Weights of a small mixture-of-experts language model, trained from scratch on English Wikipedia: 32.6M parameters, 360M tokens.
Below are experts of layer 9 (counted from 0) of a mixture-of-experts language model. Rows are named router (the router's row for the expert), down (a neuron's output weights, with its number) and show model dimensions 0-127. Each number is 200 + 40 x the weight over its row's rms, rounded and kept within 0 to 999.
Before each expert's rows: a language model's description of what the expert responds to. This comes from a sample of Wikipedia text that the model never trained on.

# expert 0
It responds to: Mid-word pieces and nationality or institution words inside names and titles, often in article openings, such as Laur-ent, F-ox, Russian, Army.
router,251,175,175,244,212,258,209,157,155,176,174,254,195,188,142,183,129,186,172,167,217,164,241,178,221,237,134,189,192,223,216,220,175,249,174,115,238,161,142,134,209,99,230,179,290,197,209,250,231,186,104,156,313,186,217,203,170,167,182,181,151,187,150,164,199,232,239,224,166,160,134,221,167,187,157,224,190,153,199,124,226,283,212,168,224,194,238,258,193,190,182,168,170,189,211,180,281,149,195,276,187,190,243,146,199,188,284,214,219,138,223,162,192,171,163,237,195,170,197,253,204,222,241,199,190,155,246,204
down8,203,233,131,201,190,224,217,229,211,130,222,195,267,157,250,154,187,191,171,269,178,167,179,234,219,154,195,194,196,196,210,211,215,104,157,197,252,305,189,228,239,217,198,183,125,179,193,224,112,210,199,203,213,160,166,153,173,228,222,197,139,208,318,140,146,261,158,276,199,186,218,146,186,196,267,191,216,247,132,196,156,213,186,178,264,181,144,167,148,198,285,181,190,226,197,191,238,236,184,238,167,243,256,205,220,271,142,210,169,193,194,213,216,127,209,186,152,190,223,202,160,233,230,220,230,245,184,294
down9,209,190,185,217,174,261,256,189,207,238,169,266,244,235,201,278,223,229,196,234,232,201,178,241,218,197,221,202,208,199,217,247,156,164,200,222,193,198,220,150,195,268,228,248,133,186,223,111,212,208,198,229,188,187,252,306,252,266,194,174,123,250,158,167,267,158,229,190,218,172,205,264,197,246,206,195,269,200,254,210,208,179,207,236,233,156,206,222,261,333,164,158,231,176,190,261,175,238,191,237,132,220,253,223,233,238,254,196,218,142,262,229,201,242,206,238,197,209,226,206,221,279,296,228,183,183,187,267
down10,211,210,241,234,163,234,198,174,265,211,209,188,211,205,208,224,164,196,115,232,176,228,235,186,164,155,165,188,270,158,244,188,189,191,183,166,224,189,197,241,231,243,145,270,192,191,184,375,187,219,179,267,155,269,179,176,98,169,184,243,157,184,145,127,143,220,275,212,205,137,215,182,259,194,180,184,152,219,246,225,207,212,150,232,202,153,200,238,249,148,209,182,158,206,189,193,187,189,242,200,217,192,275,199,220,195,240,201,240,190,184,186,237,126,182,244,205,243,205,176,190,118,283,221,125,238,195,228
down11,198,169,179,180,193,219,207,212,216,218,170,153,198,198,195,240,191,244,214,186,122,233,203,193,223,208,175,176,223,152,187,255,178,216,177,197,272,192,207,169,224,198,164,216,254,182,158,165,228,265,203,229,219,156,217,155,200,205,200,170,145,199,211,229,226,82,195,160,180,226,239,174,274,155,244,208,179,229,128,198,205,188,242,108,238,213,266,278,226,238,195,237,249,264,231,186,244,231,276,276,333,161,166,164,279,180,249,205,212,142,215,172,250,158,142,154,143,255,193,151,150,206,171,211,194,246,150,254
down12,124,140,204,178,224,184,184,122,241,206,196,183,218,187,191,231,202,203,176,152,178,120,225,205,214,190,202,146,210,169,250,108,110,190,202,183,169,155,196,190,195,179,207,213,203,228,129,170,152,210,224,232,159,182,205,165,222,131,237,172,191,174,184,160,161,162,239,191,197,240,222,281,229,137,214,175,192,274,322,198,216,125,157,135,219,142,239,201,230,179,213,200,208,219,193,137,230,151,147,210,170,241,125,155,223,164,251,156,113,243,140,198,168,144,238,233,185,221,167,152,261,162,141,229,209,144,184,188
down13,122,179,303,153,170,213,187,161,195,195,195,155,195,160,189,179,184,186,151,217,213,227,224,229,237,216,154,234,211,235,247,168,195,307,169,205,174,254,196,254,153,205,228,166,167,170,223,234,208,197,151,200,218,187,229,171,123,164,235,246,209,131,171,219,230,204,150,282,226,207,213,177,220,129,162,231,191,191,168,228,201,262,219,220,159,250,159,210,134,171,215,195,110,135,223,203,207,153,174,146,211,136,211,162,149,242,166,153,157,174,192,244,251,179,243,258,218,216,276,191,268,251,176,213,181,102,197,107
down14,193,165,176,170,226,160,240,265,223,219,168,174,215,233,245,92,266,165,247,186,191,295,167,201,188,228,214,199,207,239,154,267,257,139,274,217,153,250,193,231,181,235,208,147,211,192,193,131,236,131,168,192,170,189,171,198,180,214,184,226,278,195,184,207,212,244,153,165,217,196,246,172,173,218,153,187,267,180,241,200,151,198,200,243,210,190,174,155,203,237,106,179,215,168,146,190,151,214,225,189,168,171,293,141,167,224,229,219,204,200,175,198,176,187,200,88,225,191,110,220,230,212,140,125,250,209,135,143
down15,161,116,260,223,173,185,223,227,193,251,265,208,215,254,255,179,181,185,233,201,124,235,156,251,162,196,185,187,190,199,180,233,211,181,253,228,164,244,238,195,257,181,144,215,219,146,238,159,181,175,237,229,167,196,182,119,211,224,268,235,159,130,196,225,146,218,176,189,151,204,181,182,194,204,209,176,138,223,245,182,200,187,176,88,189,213,247,189,276,211,310,251,247,209,144,192,220,219,170,203,250,174,226,194,203,144,206,177,183,285,239,129,137,154,190,244,211,223,240,169,262,202,275,232,253,269,254,177
down16,191,259,170,236,166,240,214,185,148,115,147,170,195,144,290,249,181,105,218,206,213,257,132,133,163,344,208,193,216,239,178,209,123,209,177,214,273,201,273,202,134,203,168,262,206,208,179,245,203,192,199,224,228,169,252,238,214,183,212,249,216,200,261,167,205,183,225,188,271,144,169,168,168,149,220,206,202,240,169,129,199,198,227,219,240,203,233,247,177,174,238,159,249,145,167,163,173,219,168,171,200,232,191,209,180,117,284,245,265,205,222,198,232,223,197,254,200,231,175,187,205,181,187,182,141,178,197,222
down17,196,222,313,186,228,146,225,223,177,228,175,146,221,235,213,164,244,205,208,195,222,216,235,252,231,247,171,154,179,238,217,206,236,238,172,142,221,214,193,169,214,222,159,274,220,262,258,195,199,262,193,205,191,219,239,206,247,158,189,231,226,218,175,189,164,133,225,239,127,156,149,222,205,183,206,211,286,188,242,170,159,149,150,212,170,245,207,155,286,210,183,207,206,118,254,194,168,224,151,316,177,293,262,151,259,178,169,178,217,193,184,174,176,192,178,187,208,222,150,234,255,276,162,152,239,190,247,283
down18,247,209,182,211,222,179,177,249,223,252,140,189,215,271,250,194,197,156,191,173,260,177,181,179,254,256,203,200,252,202,174,183,217,201,135,217,142,229,173,229,261,196,205,267,207,267,171,147,231,271,208,195,192,159,207,186,228,180,159,173,235,160,210,175,237,243,298,176,222,271,196,192,188,201,277,112,152,173,183,280,148,292,215,176,221,199,242,260,107,235,227,217,208,210,231,210,209,220,183,238,239,164,106,119,219,243,235,200,206,183,157,282,253,214,191,183,174,228,257,173,233,187,209,205,115,209,173,179
down19,238,205,194,160,241,149,161,157,241,221,213,280,185,198,237,150,235,167,186,230,202,185,207,162,198,175,171,127,203,230,243,154,161,203,212,205,142,161,184,236,232,237,200,209,199,250,159,139,181,138,154,151,156,198,86,169,264,206,270,208,134,213,194,228,241,279,161,118,188,207,147,125,248,169,248,204,188,198,172,184,131,143,162,179,225,235,159,256,148,182,216,238,155,204,197,164,182,211,123,227,147,182,281,117,218,144,167,198,177,195,248,186,138,236,163,205,177,257,160,178,184,160,172,170,157,191,221,235
down20,219,186,219,250,139,315,197,195,185,239,244,209,220,175,203,305,130,185,171,272,260,166,244,180,215,161,158,234,204,160,287,193,209,211,212,150,190,264,260,215,184,187,220,242,232,201,279,140,195,245,252,204,215,225,199,159,228,212,304,223,155,234,225,206,224,202,215,238,162,236,214,149,201,132,142,168,148,239,238,188,248,234,192,257,163,173,185,221,244,229,231,202,191,170,241,204,249,206,151,215,213,201,164,217,220,195,236,211,184,218,121,217,173,269,248,250,201,240,168,148,199,164,200,276,150,232,208,291
down21,235,187,283,129,214,227,170,168,215,185,270,218,229,232,250,175,215,258,215,177,252,199,241,237,228,189,180,204,191,196,241,147,167,195,198,243,200,233,174,187,139,191,174,174,198,219,245,166,195,224,174,187,193,223,199,146,156,192,185,232,190,204,138,246,247,287,257,194,161,209,168,209,200,154,173,194,154,131,215,160,198,229,194,178,248,214,227,271,244,283,161,238,137,215,224,201,216,200,196,187,200,200,213,218,263,250,276,336,146,104,211,156,249,206,145,122,190,269,251,177,238,163,254,159,159,181,263,245
down22,175,245,164,223,220,184,145,195,220,227,211,247,147,223,262,292,209,194,213,156,194,146,197,198,197,161,208,122,183,286,189,208,182,226,180,207,223,206,215,220,207,116,210,158,222,301,220,239,132,249,139,127,173,165,204,228,221,232,232,274,162,230,173,227,200,194,235,191,184,173,191,176,184,185,200,173,225,235,154,211,158,288,179,289,224,276,161,188,168,250,252,200,150,278,173,201,191,216,255,243,207,181,246,243,187,159,235,137,141,209,195,191,170,232,234,147,252,189,259,275,217,216,207,185,157,188,304,230
down23,189,221,141,137,120,258,234,209,235,215,152,191,167,227,181,270,292,173,198,173,194,239,215,85,169,268,192,193,214,153,162,254,232,256,232,188,130,207,187,201,245,202,180,226,234,219,167,191,191,209,145,230,161,156,232,174,135,191,169,186,191,185,154,181,147,196,174,180,195,212,175,248,197,213,265,226,188,176,173,167,224,143,188,206,181,229,222,208,120,182,196,221,169,247,198,100,169,124,117,160,163,187,180,257,248,170,171,223,225,252,188,257,175,115,170,298,219,189,191,144,186,200,199,263,181,233,254,227
down24,247,178,288,197,135,134,164,258,234,285,157,302,242,123,190,183,238,160,201,215,241,217,229,174,236,151,245,193,142,168,201,232,224,219,235,189,242,207,257,248,209,194,113,185,192,238,220,185,232,182,241,261,264,209,230,162,249,204,151,192,212,145,182,268,229,185,198,220,182,234,198,239,203,214,137,124,216,190,145,219,198,215,263,173,155,228,182,287,223,227,224,128,168,210,208,187,238,221,222,184,269,216,249,186,192,110,256,221,219,200,177,153,258,184,246,239,242,147,178,260,187,196,227,232,220,149,224,197
down25,118,202,241,227,148,239,202,222,195,224,231,180,217,217,193,238,234,218,181,210,128,144,233,191,223,183,243,179,304,221,231,220,206,264,230,230,167,213,169,324,202,214,261,247,139,163,189,152,228,109,198,256,173,190,266,212,227,197,214,174,220,184,206,148,193,245,271,226,230,207,150,135,252,206,190,154,196,150,276,245,215,148,171,217,189,169,168,187,162,210,218,204,249,165,213,206,234,195,138,239,154,236,111,166,259,189,264,226,183,178,146,209,180,278,137,149,190,228,196,252,202,130,191,223,163,198,249,220
down26,217,248,237,264,189,246,208,159,190,211,210,216,194,156,169,243,185,159,269,167,261,196,265,163,214,264,218,184,193,237,215,181,206,229,199,230,282,199,216,258,246,231,257,215,245,173,220,192,164,197,149,167,182,219,239,273,251,150,253,214,236,198,267,256,202,181,235,156,239,253,259,151,212,234,206,253,221,212,184,187,272,154,247,83,186,237,169,157,259,279,211,204,206,224,257,144,203,149,161,250,206,326,211,201,173,185,201,201,227,205,178,238,183,228,208,160,158,220,258,208,208,225,288,183,250,239,180,167
down27,232,218,195,195,242,114,211,214,224,278,185,156,233,234,231,200,221,126,179,231,219,207,199,217,261,190,170,205,179,231,246,210,211,220,207,223,162,211,118,249,162,135,162,142,152,246,223,151,177,157,199,155,183,270,123,230,200,188,132,257,227,233,228,217,193,218,260,184,225,217,171,163,203,172,158,217,172,258,256,174,214,109,200,179,145,102,188,148,202,215,303,224,228,158,258,179,203,220,208,209,264,229,229,211,215,219,144,201,133,171,251,214,83,121,202,206,184,171,160,226,153,219,194,197,151,194,235,193
down28,219,203,294,183,183,133,125,176,146,273,243,130,227,222,146,261,159,185,236,186,168,238,263,159,263,153,178,185,178,183,149,201,254,152,193,219,255,146,229,226,178,177,195,139,157,117,146,281,191,183,238,133,155,196,172,212,243,231,264,137,150,227,284,236,191,272,195,199,166,208,186,206,231,153,272,256,165,193,132,179,218,219,196,193,168,198,174,181,235,236,165,235,240,234,156,188,189,231,209,172,145,140,167,197,147,153,108,161,204,173,238,202,253,206,182,191,202,163,213,186,216,196,196,170,221,212,175,181
down29,200,144,221,167,237,152,197,174,173,258,217,197,145,209,197,188,183,129,216,216,137,239,223,207,156,228,185,144,110,223,262,258,241,180,193,187,240,247,194,224,215,231,177,179,184,155,220,307,192,234,194,215,217,270,177,153,178,181,246,181,138,163,230,174,213,135,215,240,172,240,221,160,208,205,250,212,158,252,252,231,226,177,196,88,201,298,170,214,229,182,211,239,259,133,227,184,169,161,251,223,217,232,154,171,142,217,144,182,211,207,202,216,129,224,238,114,194,244,156,183,142,247,305,184,223,207,193,175
down30,216,188,250,197,156,212,211,147,241,189,187,174,202,260,254,189,226,228,284,193,152,196,187,207,260,199,238,195,209,140,146,234,164,193,163,204,244,174,254,234,150,113,259,187,269,146,251,207,259,248,188,237,231,209,195,178,318,238,227,162,198,175,174,233,235,216,143,279,176,167,185,112,252,139,215,207,187,165,246,166,148,208,177,185,189,212,222,144,189,216,172,177,137,193,250,205,235,118,147,143,142,206,200,198,96,217,213,174,202,225,195,237,212,177,238,180,202,219,247,171,256,149,186,138,231,216,138,164
down31,179,215,165,232,265,190,208,111,192,201,90,245,145,190,153,182,214,190,206,181,185,194,257,244,224,213,173,200,262,148,188,147,229,244,210,209,205,152,249,159,255,161,118,200,169,218,234,163,133,261,284,192,157,167,182,269,147,212,238,191,263,185,252,209,185,187,226,181,186,201,231,228,308,222,291,178,153,193,227,241,191,231,191,244,228,151,147,171,212,178,188,218,151,171,184,283,234,220,170,160,221,228,181,134,222,149,256,234,157,252,184,158,204,157,183,226,258,262,250,195,222,200,241,218,254,200,202,168
down32,184,104,208,191,262,180,192,202,215,207,182,200,171,252,150,245,197,257,172,156,240,218,219,181,169,197,141,211,242,257,198,218,210,244,192,171,158,209,242,177,218,141,260,222,267,195,184,181,241,189,190,210,189,202,166,135,136,210,154,89,291,223,305,163,121,216,140,113,190,188,160,199,222,208,247,178,120,214,241,200,168,197,183,231,164,166,187,242,229,132,181,160,221,229,197,253,235,187,139,215,187,169,197,181,190,130,240,223,231,220,235,185,180,224,231,205,99,194,188,205,164,225,150,286,247,190,250,167
down33,228,189,221,181,192,211,97,150,211,235,147,259,162,164,165,251,239,305,233,210,194,204,220,187,201,226,233,215,154,259,190,250,242,184,275,216,97,234,171,269,181,216,219,180,223,205,151,5,213,166,224,111,215,243,160,250,216,179,192,241,213,215,227,151,221,165,201,261,247,222,165,174,189,204,188,199,204,164,212,169,189,162,232,213,202,216,192,176,174,218,165,174,180,203,187,233,163,200,229,225,236,261,161,188,258,251,191,222,194,177,236,226,166,191,196,134,169,164,212,207,136,262,207,193,236,263,214,182